Experts of a small language model: width 320, a softmax router.
Below are experts of layer 3 (counted from 0) of a mixture-of-experts language model. Rows are named router (the router's row for the expert), up (a neuron's input weights, with its number), down (a neuron's output weights, with its number) and show model dimensions 256-319. Each number is 200 + 30 x the weight over its row's rms, rounded and kept within 0 to 999.
After each expert's rows: "comes after" lists some tokens at least twice as common just before its tokens as in all text. This comes from a sample of Wikipedia text that the model never trained on. Tokens count by the router's weight.

# expert 0
router,186,181,171,156,210,161,199,144,220,207,256,232,180,218,217,201,202,231,149,248,163,191,260,201,154,149,201,189,153,184,148,240,208,206,192,231,209,230,199,202,290,201,144,173,122,213,183,190,246,211,231,241,197,176,192,195,224,233,166,176,237,180,177,168
up2,237,239,142,221,171,197,220,197,213,217,194,238,238,221,189,205,202,168,180,224,180,253,232,209,187,183,267,222,211,203,189,158,175,238,185,216,177,218,232,255,219,156,136,163,135,217,226,200,196,227,202,201,212,223,204,198,191,232,242,231,236,197,250,209
down2,121,228,252,138,236,227,191,187,185,226,171,206,237,181,239,204,216,204,188,164,219,169,183,181,210,209,159,193,239,203,208,217,247,167,237,163,224,189,179,202,206,245,261,214,221,212,180,164,195,235,152,217,219,214,165,215,171,201,143,170,187,199,190,214
up3,231,177,243,202,205,180,202,188,181,200,171,178,110,240,216,212,199,235,240,193,219,175,141,192,187,141,166,201,192,197,187,228,203,230,193,204,227,186,176,186,185,230,220,177,157,222,182,222,182,250,214,189,217,135,204,205,185,192,188,229,193,142,214,235
down3,176,204,212,235,172,203,203,244,199,180,199,212,248,198,182,161,217,150,238,238,249,247,234,168,184,241,240,216,258,203,190,129,228,144,185,194,193,228,233,227,195,181,192,232,222,223,228,171,168,183,208,207,194,236,234,224,188,204,180,194,240,259,237,164
up4,212,195,127,195,182,190,165,213,232,212,198,275,186,224,164,206,187,187,191,207,209,193,248,198,192,211,188,204,203,169,268,229,189,172,233,200,228,198,248,199,231,238,205,214,136,184,204,225,265,180,245,217,191,211,148,144,226,206,152,255,243,193,159,175
down4,184,130,197,207,180,175,176,193,241,215,205,154,168,224,205,179,191,215,172,169,166,197,190,181,193,171,221,242,195,249,171,237,153,243,197,212,162,175,192,197,204,206,206,194,201,209,199,189,219,131,195,187,152,179,201,231,234,205,247,194,186,209,224,219
comes after: " of", " in", " for", " to", " on", " at"

# expert 20
router,177,144,191,187,216,181,205,159,209,193,231,150,189,209,227,138,231,243,177,209,223,172,218,211,149,184,250,164,203,189,183,184,185,226,214,231,168,198,160,208,175,192,179,157,217,200,170,196,246,182,209,262,163,186,256,225,221,228,183,196,186,157,197,174
up0,224,187,272,239,256,235,199,176,155,160,196,204,222,221,218,236,175,236,192,247,189,237,192,148,209,180,168,182,220,213,150,188,233,190,188,168,236,219,171,188,184,146,160,179,159,199,155,185,198,234,212,226,112,173,180,173,160,216,230,183,159,126,204,248
down0,178,233,109,204,214,193,199,222,210,224,184,197,209,179,193,148,206,223,189,201,180,201,191,251,206,223,270,199,203,150,255,177,218,165,216,164,196,208,208,211,222,180,232,200,213,227,261,207,190,156,231,187,186,240,217,203,217,231,167,199,249,268,221,179
up1,212,179,213,206,213,166,222,157,227,231,219,176,240,216,200,191,148,186,208,206,240,229,224,225,209,239,183,195,171,200,230,159,183,208,189,198,191,192,174,179,180,176,175,217,226,234,187,216,223,166,241,263,193,227,167,178,209,222,240,216,172,133,197,188
down1,215,224,195,189,191,191,210,249,219,266,211,209,172,157,182,231,227,228,270,167,161,159,214,144,149,196,254,226,231,155,236,213,168,215,262,187,173,172,223,127,223,212,239,217,212,207,261,215,188,176,193,157,185,255,158,156,172,205,224,208,186,217,215,217
up2,183,213,193,204,198,160,162,201,186,150,215,215,193,236,216,219,195,163,170,182,226,223,179,202,162,183,265,150,206,174,214,195,200,224,195,156,181,157,194,200,173,199,143,168,183,192,212,181,199,209,139,243,236,191,151,195,185,248,195,221,193,198,224,240
down2,239,149,267,186,193,218,287,213,265,223,235,174,209,226,142,203,214,208,175,210,178,233,221,192,190,197,160,233,201,161,176,224,225,154,244,202,222,224,220,198,206,164,212,173,210,239,232,220,183,204,230,194,206,205,194,191,157,275,233,180,217,151,177,222
comes after: " ", " (", " D", " W", "1", " d"

# expert 19
router,181,176,188,144,293,161,262,201,219,209,224,206,168,231,210,176,197,238,212,213,173,207,175,198,181,165,235,185,187,213,146,228,146,196,226,205,225,221,192,210,258,180,161,204,197,220,174,152,194,211,199,271,171,152,171,245,232,240,210,163,226,213,223,132
up0,162,152,191,207,185,204,185,191,154,148,189,165,179,180,171,246,187,229,166,143,196,190,189,281,222,221,164,243,245,201,221,215,224,213,160,192,189,188,244,201,230,170,226,194,121,184,223,209,214,191,187,184,196,168,155,167,274,158,221,253,206,179,143,199
down0,185,209,219,215,165,189,230,220,170,236,241,262,209,183,217,199,184,192,218,226,265,238,221,134,213,185,243,181,190,211,197,164,163,196,206,197,198,167,150,228,150,210,169,226,231,217,155,160,194,221,197,187,212,205,240,233,165,231,159,160,170,237,255,215
up1,119,209,188,238,270,186,219,221,196,249,223,204,217,259,183,216,209,225,174,214,229,200,170,177,171,173,210,189,250,235,188,247,186,191,211,184,157,126,200,244,230,269,179,216,149,132,170,185,201,184,157,204,229,224,178,206,223,215,222,164,183,156,200,189
down1,203,217,189,204,133,167,163,227,123,179,192,230,168,148,204,200,200,146,224,201,213,198,225,207,209,235,243,150,134,211,183,181,154,173,190,159,231,240,247,184,168,103,258,185,223,191,189,186,201,171,214,195,218,214,157,177,188,202,207,168,186,209,222,226
up2,226,167,208,226,213,168,300,201,232,213,260,206,178,178,237,160,184,276,266,223,210,155,208,175,203,192,183,165,106,190,198,149,192,183,211,183,194,170,158,197,201,154,221,213,218,217,180,183,192,182,222,231,240,180,147,224,229,226,186,141,218,243,207,216
down2,187,213,168,204,206,213,167,172,211,164,161,176,223,217,190,214,224,150,161,192,156,232,186,230,164,187,213,171,250,222,212,176,216,194,218,222,222,169,216,176,211,212,207,186,209,182,213,237,224,227,189,188,195,213,276,223,173,147,231,264,232,177,223,212
comes after: " the", "-", ".", ":", " a", " was"

# expert 5
router,194,192,207,160,225,156,242,203,230,238,201,169,153,253,204,158,234,195,210,223,168,206,238,177,199,205,213,161,186,190,212,203,184,191,203,214,207,228,236,221,231,213,177,154,149,215,167,213,204,180,173,251,168,172,197,223,266,196,179,195,207,170,193,140
up2,156,186,188,180,220,211,147,213,177,151,222,168,177,181,253,202,215,174,214,242,175,161,209,204,184,161,192,208,219,197,178,249,168,175,185,175,203,249,203,215,201,221,217,248,131,218,186,143,186,165,259,310,178,158,208,202,260,247,227,224,225,212,198,166
down2,235,188,182,161,209,211,220,200,208,200,243,177,179,239,162,275,200,211,170,208,204,216,206,190,200,218,190,195,145,203,200,239,211,180,229,275,162,216,188,184,186,217,227,206,226,189,199,205,197,188,207,115,154,224,146,194,216,158,196,205,154,220,228,193
up3,236,252,199,157,179,226,238,144,183,175,212,182,200,274,142,205,197,200,234,200,212,139,176,186,219,164,195,200,176,249,232,155,232,188,229,159,197,162,188,214,262,222,192,168,223,143,211,180,198,187,169,171,167,193,210,168,207,206,226,235,213,164,228,214
down3,151,183,207,236,215,201,151,187,199,188,251,197,240,145,202,208,219,215,226,238,183,250,237,205,206,208,171,153,242,168,192,227,183,196,220,197,185,214,188,218,152,185,244,209,218,274,256,231,169,210,212,205,200,237,160,235,121,194,160,215,242,180,147,191
up4,202,248,147,171,239,198,265,223,231,215,201,101,194,187,176,192,167,216,208,151,253,176,199,199,234,249,187,197,197,191,187,195,226,151,205,176,231,215,198,198,180,206,189,212,195,134,159,192,159,182,197,194,184,188,196,178,194,270,169,235,206,181,212,191
down4,162,207,228,177,233,203,163,236,176,191,202,185,222,210,189,226,240,248,220,171,228,205,160,208,225,176,175,187,236,188,247,218,200,178,169,249,166,181,150,183,193,185,215,187,198,234,200,204,186,202,191,146,256,175,249,199,189,231,208,238,230,209,230,262
comes after: ",", " |\n", ")", ".", "0", " —"

# expert 10
router,223,149,175,177,218,159,195,175,198,221,251,200,200,238,217,134,194,206,137,231,210,152,262,224,166,190,238,196,194,166,188,213,208,194,195,208,207,158,189,183,235,172,186,230,227,203,180,180,257,232,201,240,161,232,203,192,219,199,219,189,195,196,199,224
up0,235,206,223,169,239,257,197,227,205,231,190,196,214,250,155,235,189,212,176,200,173,182,158,156,190,250,191,208,200,253,206,206,184,224,245,241,212,182,199,226,208,241,188,220,241,202,173,233,142,200,227,177,172,164,164,202,145,174,199,214,210,198,280,229
down0,173,211,211,215,183,143,239,206,175,159,179,157,203,189,235,201,232,207,210,198,187,279,219,156,174,151,192,217,172,194,232,218,178,177,152,220,252,176,185,132,157,193,193,182,136,202,185,171,204,219,209,201,191,174,200,179,190,216,163,208,198,203,223,192
up1,232,176,207,222,153,201,156,209,201,218,256,278,186,224,184,175,198,173,173,197,171,190,233,295,139,214,189,186,224,223,241,171,189,173,196,194,216,159,196,219,234,240,162,225,173,215,204,190,235,208,179,260,179,255,175,231,177,184,198,212,208,250,163,205
down1,200,105,187,168,209,175,176,170,166,182,174,165,222,160,226,236,232,222,203,211,199,146,195,246,212,197,201,155,212,214,223,198,278,218,177,225,186,198,195,172,199,186,203,186,211,177,234,226,169,189,177,176,168,192,195,154,200,251,200,150,121,204,179,200
up2,207,205,170,196,226,149,210,184,213,177,221,206,221,186,182,216,239,192,170,205,233,270,186,214,138,171,208,202,191,196,200,194,187,204,204,206,167,189,195,218,150,158,188,222,259,174,204,186,244,196,202,182,202,193,243,205,262,162,141,159,147,192,201,200
down2,134,251,136,168,176,217,215,167,205,242,187,175,233,201,210,178,179,246,178,197,181,181,183,201,275,176,189,133,183,193,212,222,198,185,178,177,178,205,195,196,191,140,247,182,182,194,253,227,151,236,198,202,191,190,214,214,209,187,241,193,209,216,212,212
comes after: "\n", ")\n", "0", "1", "2", ".\n"

# expert 15
router,198,194,165,174,201,170,232,178,255,202,220,181,155,230,219,172,246,224,207,228,155,202,217,215,194,208,226,194,184,197,191,236,194,248,221,233,218,238,231,208,259,250,150,176,177,228,148,160,244,233,198,236,240,172,193,228,254,227,188,182,191,211,201,157
up2,174,225,240,191,153,252,178,180,216,220,192,179,182,233,189,213,210,198,192,219,225,127,139,164,232,172,208,185,268,178,190,209,203,256,166,122,186,195,237,262,217,180,178,216,206,214,184,181,213,191,123,161,211,214,221,195,216,151,193,143,201,176,160,213
down2,183,164,203,243,197,188,246,196,209,196,174,262,150,209,211,226,242,231,162,189,185,269,154,207,171,215,202,173,236,248,206,228,184,170,222,154,212,121,219,175,245,181,237,210,247,218,202,171,258,136,157,171,164,200,205,163,229,166,195,284,190,262,220,152
up3,210,185,206,193,144,228,201,212,200,212,179,235,226,168,179,184,236,191,241,202,205,165,149,225,246,184,136,184,213,187,229,231,196,173,220,168,245,220,177,230,237,223,226,139,209,207,190,196,224,205,196,166,198,203,210,236,195,241,223,185,241,168,167,213
down3,236,211,167,224,246,205,204,198,191,224,180,171,207,225,247,210,197,274,188,211,183,202,235,220,155,176,228,246,226,257,217,238,235,173,152,208,168,187,234,195,239,214,257,215,213,225,211,207,231,137,197,209,228,183,212,159,212,187,163,242,189,219,221,184
up4,214,197,172,170,203,163,182,192,180,196,227,213,188,187,149,182,234,166,174,198,164,168,178,159,151,254,216,193,206,151,210,191,196,177,187,188,228,217,173,182,174,211,195,182,191,235,208,196,235,189,289,280,194,151,180,234,223,212,232,217,167,200,191,216
down4,225,191,179,162,209,206,260,158,231,245,206,171,170,219,157,157,148,226,202,226,209,229,185,210,168,166,223,203,171,223,144,177,222,239,237,202,232,167,196,229,208,215,130,194,172,217,199,181,216,221,159,186,210,146,183,210,233,201,220,200,208,184,227,238
comes after: " |\n", ")", "\"", " Party", "er", " County"

# expert 26
router,168,181,215,190,252,124,255,184,203,162,202,207,194,217,218,147,229,234,166,204,172,167,185,227,175,151,241,139,159,186,128,202,171,182,216,260,250,226,226,207,233,170,197,178,236,205,213,182,235,191,207,208,208,191,182,183,240,224,222,195,220,166,229,181
up0,189,189,204,206,175,199,210,179,231,159,239,186,236,213,180,162,227,203,179,234,176,204,178,206,202,219,161,141,177,207,153,171,184,162,155,180,214,197,196,162,175,186,198,152,218,145,154,186,231,249,216,251,182,202,164,271,220,257,233,198,200,171,163,179
down0,231,226,188,176,207,204,258,223,150,182,130,167,154,134,171,192,138,201,216,214,198,199,215,227,213,172,236,244,246,172,203,208,204,210,203,209,262,133,230,250,213,179,176,278,164,266,206,198,151,167,231,217,223,223,200,198,212,146,159,196,207,204,232,194
up1,195,153,178,198,212,252,180,226,178,141,181,197,149,182,176,148,228,117,234,224,168,153,216,219,154,185,187,210,222,178,158,151,205,167,157,223,197,230,186,216,240,208,254,210,199,168,224,202,226,179,286,222,187,196,217,182,202,156,189,157,209,225,184,209
down1,235,168,218,208,228,155,205,225,166,215,184,190,170,196,205,161,182,197,233,141,252,181,194,183,201,200,220,194,192,222,237,209,229,276,250,155,246,194,175,169,214,185,154,191,218,167,164,202,188,209,192,175,205,214,160,219,164,227,207,211,162,188,184,203
up2,202,230,195,165,224,253,186,202,152,164,190,89,234,188,187,196,236,181,144,150,170,204,207,244,219,214,186,177,170,183,209,199,169,185,181,236,239,163,218,186,165,189,210,172,233,161,218,174,215,200,177,221,200,241,232,215,208,182,225,207,183,191,232,209
down2,209,167,221,219,211,217,180,178,232,210,257,263,146,175,251,189,173,237,248,237,217,237,247,201,193,227,227,171,197,198,155,214,244,218,253,150,235,194,173,247,172,226,185,178,127,249,214,227,224,202,168,186,201,164,178,201,173,250,178,163,165,209,180,222
comes after: "-", "|", " (", ":", "\n", "\n\n"

# expert 12
router,227,183,199,213,215,147,258,166,214,190,178,243,209,195,193,172,222,213,158,198,145,178,233,192,203,215,200,183,208,215,182,188,184,236,247,221,228,265,152,218,208,233,204,191,187,250,172,150,258,194,210,232,194,143,200,218,218,230,150,172,230,192,168,158
up0,121,227,182,193,175,210,200,216,204,148,218,193,263,174,191,211,177,237,186,188,182,248,188,185,164,187,222,174,241,226,197,183,233,196,200,151,263,138,220,189,166,177,203,199,207,180,171,216,244,243,188,224,210,236,284,221,146,177,192,254,216,239,156,240
down0,263,169,235,177,238,202,196,182,195,224,200,198,142,217,237,219,242,187,218,240,242,165,217,236,192,173,176,194,176,191,185,214,195,192,210,230,153,218,186,189,239,200,198,196,190,193,245,192,168,183,231,169,164,158,174,185,240,244,204,172,156,192,232,145
up1,167,228,229,218,174,261,225,242,171,225,150,219,209,162,182,158,153,197,171,182,234,175,215,223,233,222,163,234,227,196,247,180,181,228,218,231,190,215,189,208,166,214,180,200,251,226,203,169,216,251,112,247,196,209,209,146,180,206,163,217,151,149,185,163
down1,207,176,160,174,161,140,181,168,161,152,221,184,178,205,218,209,222,240,218,241,203,222,167,172,181,180,233,187,221,169,175,229,189,226,169,181,212,186,194,192,215,232,221,222,159,222,221,178,215,180,249,205,164,184,184,230,248,195,215,129,252,214,230,220
up2,153,200,211,252,198,179,189,222,215,219,176,151,193,157,231,219,267,219,197,152,199,241,181,236,209,239,158,172,184,220,208,213,221,208,189,200,213,193,212,187,179,193,196,192,211,149,210,213,257,223,244,180,254,224,223,183,175,225,195,188,186,162,210,236
down2,207,208,152,130,183,220,193,169,182,178,212,219,191,240,189,237,141,175,185,247,260,181,241,166,191,189,208,218,218,215,173,176,179,184,211,186,208,189,218,216,188,169,193,225,168,218,161,186,129,182,173,200,181,190,222,211,205,185,197,208,204,220,184,175
comes after: " |", ":", "-", ";", " by", "i"

# expert 4
router,170,172,185,123,228,150,229,160,239,194,255,175,98,198,188,165,266,209,187,222,203,213,240,218,177,150,218,152,174,219,209,201,171,225,205,202,219,204,180,214,218,213,161,198,140,203,156,223,259,207,200,232,208,172,227,235,226,227,164,200,248,250,197,190
up0,209,239,139,187,248,249,201,228,192,183,213,172,182,221,209,162,194,207,220,198,210,246,179,186,137,141,258,230,212,120,197,183,153,206,189,170,236,187,178,205,212,172,192,132,195,176,254,203,221,172,232,201,209,175,218,198,239,191,243,197,205,181,179,170
down0,180,168,244,232,151,170,225,173,187,199,199,190,221,171,174,208,171,200,164,218,163,196,232,243,237,240,157,190,167,265,226,186,230,153,201,250,185,217,232,154,177,195,203,230,243,226,133,220,177,229,165,189,169,237,183,179,142,182,164,236,220,212,227,198
up1,248,251,170,227,187,172,212,177,160,206,223,161,236,214,184,165,161,211,186,223,192,195,126,238,198,243,252,218,171,220,190,161,196,197,241,179,170,240,251,228,253,241,224,175,176,150,242,196,160,213,227,220,165,148,177,199,207,247,173,200,225,218,224,157
down1,166,176,228,171,230,218,194,243,218,194,204,227,139,179,213,206,207,220,208,213,205,202,258,185,240,139,152,204,208,175,234,244,207,204,177,203,199,135,163,159,159,173,217,204,198,215,187,240,214,169,137,213,237,250,187,180,167,181,245,217,174,174,189,253
up2,232,207,245,196,225,183,230,137,181,224,237,187,197,231,155,211,167,202,188,180,225,227,201,220,201,228,194,178,233,233,212,173,231,198,197,185,211,204,270,250,212,186,187,235,178,175,202,168,198,231,192,171,201,190,220,139,199,171,229,203,186,158,269,181
down2,155,183,188,179,227,220,174,227,202,175,178,168,161,156,232,210,212,190,211,191,178,179,186,199,199,163,151,224,167,180,197,224,165,182,206,211,189,191,109,159,182,223,243,145,221,200,167,230,215,199,223,239,201,195,197,257,192,218,191,189,172,224,152,180
comes after: " the", " to", " a", " his", " The", "'s"

# expert 23
router,215,177,189,144,244,183,182,151,224,218,211,232,156,232,204,190,215,224,138,220,201,180,237,255,200,245,222,175,183,220,232,206,169,246,212,220,268,181,194,246,208,199,150,184,162,235,134,225,216,206,179,218,199,193,204,213,194,226,157,197,206,194,196,180
up0,163,167,231,115,139,182,211,258,208,215,216,216,171,204,237,186,157,255,202,227,205,200,195,193,197,252,192,213,196,186,185,141,215,184,173,194,196,199,252,257,244,177,124,242,157,206,232,215,178,166,247,173,196,116,194,190,168,186,178,174,190,191,249,152
down0,178,222,205,205,183,186,178,166,175,147,157,270,181,214,161,223,190,129,166,158,217,213,159,219,201,204,237,181,230,226,238,212,181,232,232,196,230,173,139,146,187,245,210,202,233,230,176,190,247,184,189,222,157,243,200,181,232,237,183,214,183,205,228,221
up1,250,254,174,135,282,193,174,211,211,239,179,164,178,241,208,214,210,230,160,260,145,263,236,219,208,240,219,159,196,186,215,186,194,231,205,215,200,193,197,206,182,205,205,198,240,231,200,187,233,174,180,158,204,207,243,238,196,186,208,193,198,186,199,179
down1,173,193,185,220,234,203,173,183,187,187,191,246,216,158,169,195,211,135,202,175,159,196,188,180,208,192,196,245,194,192,238,233,201,94,189,177,193,167,203,160,246,149,224,206,183,130,216,198,180,191,172,208,227,237,216,185,178,206,200,242,183,217,190,181
up2,157,208,219,136,191,173,167,151,192,162,178,167,168,251,190,179,194,177,173,218,212,218,217,238,238,226,131,182,227,174,203,187,216,221,233,243,213,239,144,155,217,214,203,229,231,167,188,211,212,217,218,228,211,210,268,195,213,156,208,153,188,234,150,191
down2,187,214,205,191,202,251,217,202,245,209,184,181,213,187,177,221,247,240,224,222,195,180,154,215,180,142,233,253,176,186,206,188,180,179,189,163,213,223,239,256,252,229,195,194,225,207,168,235,179,196,225,195,193,212,192,159,199,238,206,222,183,236,213,232
comes after: ".", ",", " m", "°", " p", " T"

# expert 9
router,189,183,192,175,237,165,184,179,246,215,228,211,195,250,278,120,232,253,184,251,203,182,252,203,181,189,234,141,214,194,184,228,210,238,217,209,221,212,205,188,226,163,147,203,178,262,182,189,212,195,175,249,164,223,196,244,252,194,164,144,248,183,204,168
up0,199,209,218,170,201,141,182,179,205,185,224,233,264,207,148,170,147,182,227,212,205,184,173,174,191,218,264,181,213,203,234,170,190,144,178,236,243,199,237,240,199,215,184,190,221,223,225,212,219,193,200,200,242,158,204,211,150,197,231,216,226,209,166,224
down0,158,152,158,213,187,230,221,207,225,221,215,186,169,176,209,208,188,186,169,158,171,229,215,207,207,165,162,216,174,196,201,221,209,276,225,151,187,169,204,161,226,177,209,162,211,193,196,203,242,231,240,213,202,222,156,214,177,220,187,224,190,175,222,133
up1,262,201,193,199,224,160,256,217,170,233,174,130,190,203,233,180,199,170,236,148,152,257,271,166,224,188,324,119,190,198,184,198,198,169,172,168,220,259,200,157,180,191,199,212,231,185,196,226,178,192,199,207,200,213,208,214,199,148,197,222,247,170,214,215
down1,198,164,184,181,214,184,152,220,283,181,236,227,207,181,185,211,243,248,186,195,210,173,123,176,125,189,166,229,234,199,201,197,230,180,206,192,209,159,181,238,159,219,211,176,191,208,180,227,195,188,197,177,187,177,179,217,182,237,202,210,179,227,208,167
up2,213,146,217,227,217,230,201,175,243,229,207,165,205,182,266,174,210,221,260,194,225,151,168,235,217,178,187,157,219,171,152,201,189,198,188,208,199,230,215,206,155,226,266,210,218,196,232,226,198,291,167,269,142,185,211,213,245,180,231,163,235,188,218,176
down2,208,187,228,176,206,238,201,198,166,210,227,172,223,216,160,176,176,186,227,156,233,237,165,186,179,228,180,265,258,229,191,145,243,247,212,226,191,169,205,153,218,219,190,188,203,192,149,184,205,178,185,158,267,179,171,207,175,156,165,177,129,248,200,177
comes after: " ", "–", "19", " (", " U", "′"

# expert 2
router,213,147,176,151,210,132,250,162,193,200,207,235,151,221,226,186,272,226,126,222,191,169,261,238,192,179,222,147,153,166,190,248,155,209,205,186,234,263,214,204,253,188,188,183,195,193,187,235,223,200,205,210,164,182,205,215,233,239,209,180,218,181,196,133
up2,227,162,189,210,205,180,141,155,196,214,232,232,243,221,216,231,211,176,220,207,196,196,221,192,186,232,194,168,184,217,185,140,213,160,176,189,154,170,254,238,192,206,204,189,194,194,198,178,256,271,164,180,197,142,186,240,236,173,231,190,211,152,175,202
down2,159,220,195,159,228,210,224,209,209,221,175,214,173,201,207,236,218,199,193,166,186,195,249,221,215,205,214,215,211,201,202,260,155,277,207,226,212,203,191,203,208,184,195,210,190,246,209,249,199,126,237,226,193,265,270,171,164,164,221,220,199,230,169,185
up3,252,158,210,181,195,170,200,211,224,200,202,204,177,267,196,169,159,208,216,211,200,184,180,200,207,215,212,230,173,251,215,183,236,223,171,156,177,144,187,198,284,193,187,195,171,136,189,175,188,189,187,193,227,123,168,197,138,244,216,253,181,208,204,202
down3,176,218,180,215,230,251,186,206,203,139,181,231,205,171,192,190,274,169,139,191,230,219,240,266,212,228,145,174,265,161,201,195,179,183,185,211,212,239,190,212,181,174,198,198,222,253,218,214,223,165,176,202,133,284,208,193,263,166,187,172,205,224,213,208
up4,200,208,176,232,185,201,230,229,250,173,180,188,185,193,234,222,214,166,209,178,215,238,254,225,218,201,170,265,231,171,243,222,189,180,199,214,211,247,217,215,192,238,177,256,192,211,234,161,183,150,206,258,177,222,194,223,232,218,174,210,215,228,199,157
down4,206,194,202,170,168,167,198,165,165,169,251,229,226,204,217,136,177,201,203,194,202,180,182,186,251,134,249,186,179,184,146,149,178,224,232,223,147,169,175,163,207,184,183,176,135,195,156,202,191,224,209,172,229,181,205,209,182,253,227,186,198,209,232,204
comes after: " |", ",", ":", ";", " in", " /"

# expert 3
router,181,142,199,191,248,172,211,178,200,191,258,250,188,226,249,147,216,274,157,214,196,217,230,186,149,198,184,166,152,214,150,221,190,178,209,210,221,217,177,201,253,167,178,153,171,191,204,189,261,210,215,228,152,205,208,233,239,243,216,211,232,178,223,166
up2,156,161,167,129,243,171,174,240,205,214,212,156,207,211,204,204,197,195,252,162,204,194,206,203,180,242,210,175,215,191,236,233,185,201,188,206,197,169,273,179,248,209,213,193,212,171,245,178,151,164,273,193,241,227,230,189,163,243,243,213,189,214,206,215
down2,189,174,211,225,208,234,259,209,199,253,291,193,154,147,200,210,177,163,188,198,171,193,223,196,204,158,182,258,181,197,193,222,165,207,286,219,182,198,211,236,229,191,190,237,143,226,176,184,191,167,179,206,179,198,171,190,235,186,184,169,133,192,189,196
up3,218,191,205,209,222,219,155,191,234,151,208,217,177,213,227,206,193,210,176,214,214,194,238,217,204,188,225,189,169,220,197,287,200,204,231,182,193,242,208,222,192,263,225,206,188,196,214,194,229,207,171,179,217,196,194,146,191,199,239,229,223,153,214,172
down3,190,189,234,209,208,191,169,154,175,178,196,238,181,231,196,211,186,180,205,219,191,185,200,189,222,250,212,136,224,176,227,183,206,166,193,172,223,153,225,165,153,166,208,226,178,218,123,231,204,213,179,187,231,193,177,203,136,203,229,187,203,201,215,213
up4,189,204,123,187,181,186,185,186,236,178,148,243,159,185,218,185,163,167,187,161,175,228,226,208,193,144,225,196,218,206,192,228,214,170,222,205,219,213,174,163,196,227,159,191,218,209,215,207,194,214,245,201,224,252,246,209,208,239,108,207,210,233,236,242
down4,188,158,234,171,201,196,186,204,185,150,160,193,196,236,174,212,217,182,215,202,179,137,177,227,273,159,161,251,155,202,172,231,203,183,206,196,197,146,201,228,183,240,176,186,193,162,160,201,205,221,187,209,245,190,182,210,183,176,208,198,162,235,202,174
comes after: " ", " (", "–", " \"", "/", " $"

# expert 6
router,174,151,182,180,207,132,243,138,245,212,203,198,161,216,242,150,220,254,212,233,185,209,206,250,164,178,234,160,156,183,155,191,171,243,233,210,216,225,179,197,224,194,198,187,220,188,193,179,193,188,226,200,177,199,186,244,279,235,170,149,246,210,205,170
up2,154,192,201,176,196,222,173,226,202,189,261,186,221,184,213,191,237,252,200,185,200,193,178,194,130,175,179,189,241,175,162,187,249,225,172,174,203,224,192,176,237,182,186,206,230,169,210,176,198,189,232,179,192,191,216,223,207,242,191,147,233,164,213,169
down2,173,199,157,215,212,194,192,197,138,200,229,182,167,182,252,305,183,180,213,172,199,212,161,229,209,250,207,174,223,210,210,185,191,168,255,230,221,166,178,195,194,183,199,223,184,246,191,201,153,187,206,195,228,199,231,229,224,172,212,216,222,180,181,162
up3,182,189,203,215,224,230,147,214,203,222,189,180,206,150,183,152,234,137,180,144,196,196,187,233,178,257,244,143,197,195,259,222,215,171,209,240,211,148,179,233,167,230,182,229,193,251,180,177,236,185,143,191,179,203,152,146,173,187,217,217,188,236,202,174
down3,250,227,192,238,223,224,195,233,196,217,208,195,219,206,195,204,159,282,221,240,144,154,182,153,220,128,226,229,201,189,175,232,175,204,241,182,171,222,196,144,170,243,225,184,179,196,183,223,195,230,270,198,250,210,220,214,191,217,243,184,173,150,197,245
up4,198,229,195,172,254,196,197,170,213,174,183,209,165,236,267,199,182,281,187,218,172,190,215,219,220,204,147,191,188,197,185,238,230,241,260,179,200,219,185,227,190,226,193,183,202,212,191,182,168,197,117,205,207,177,198,147,134,190,170,196,205,145,157,198
down4,194,262,192,207,181,259,191,178,188,187,180,109,218,242,193,190,189,182,155,195,179,204,207,206,189,199,194,217,227,199,199,219,228,223,152,254,239,218,232,176,229,119,231,213,148,180,172,169,238,234,244,209,199,171,205,185,180,196,239,248,279,265,140,214
comes after: " |", "|", ";", ":", " October", " November"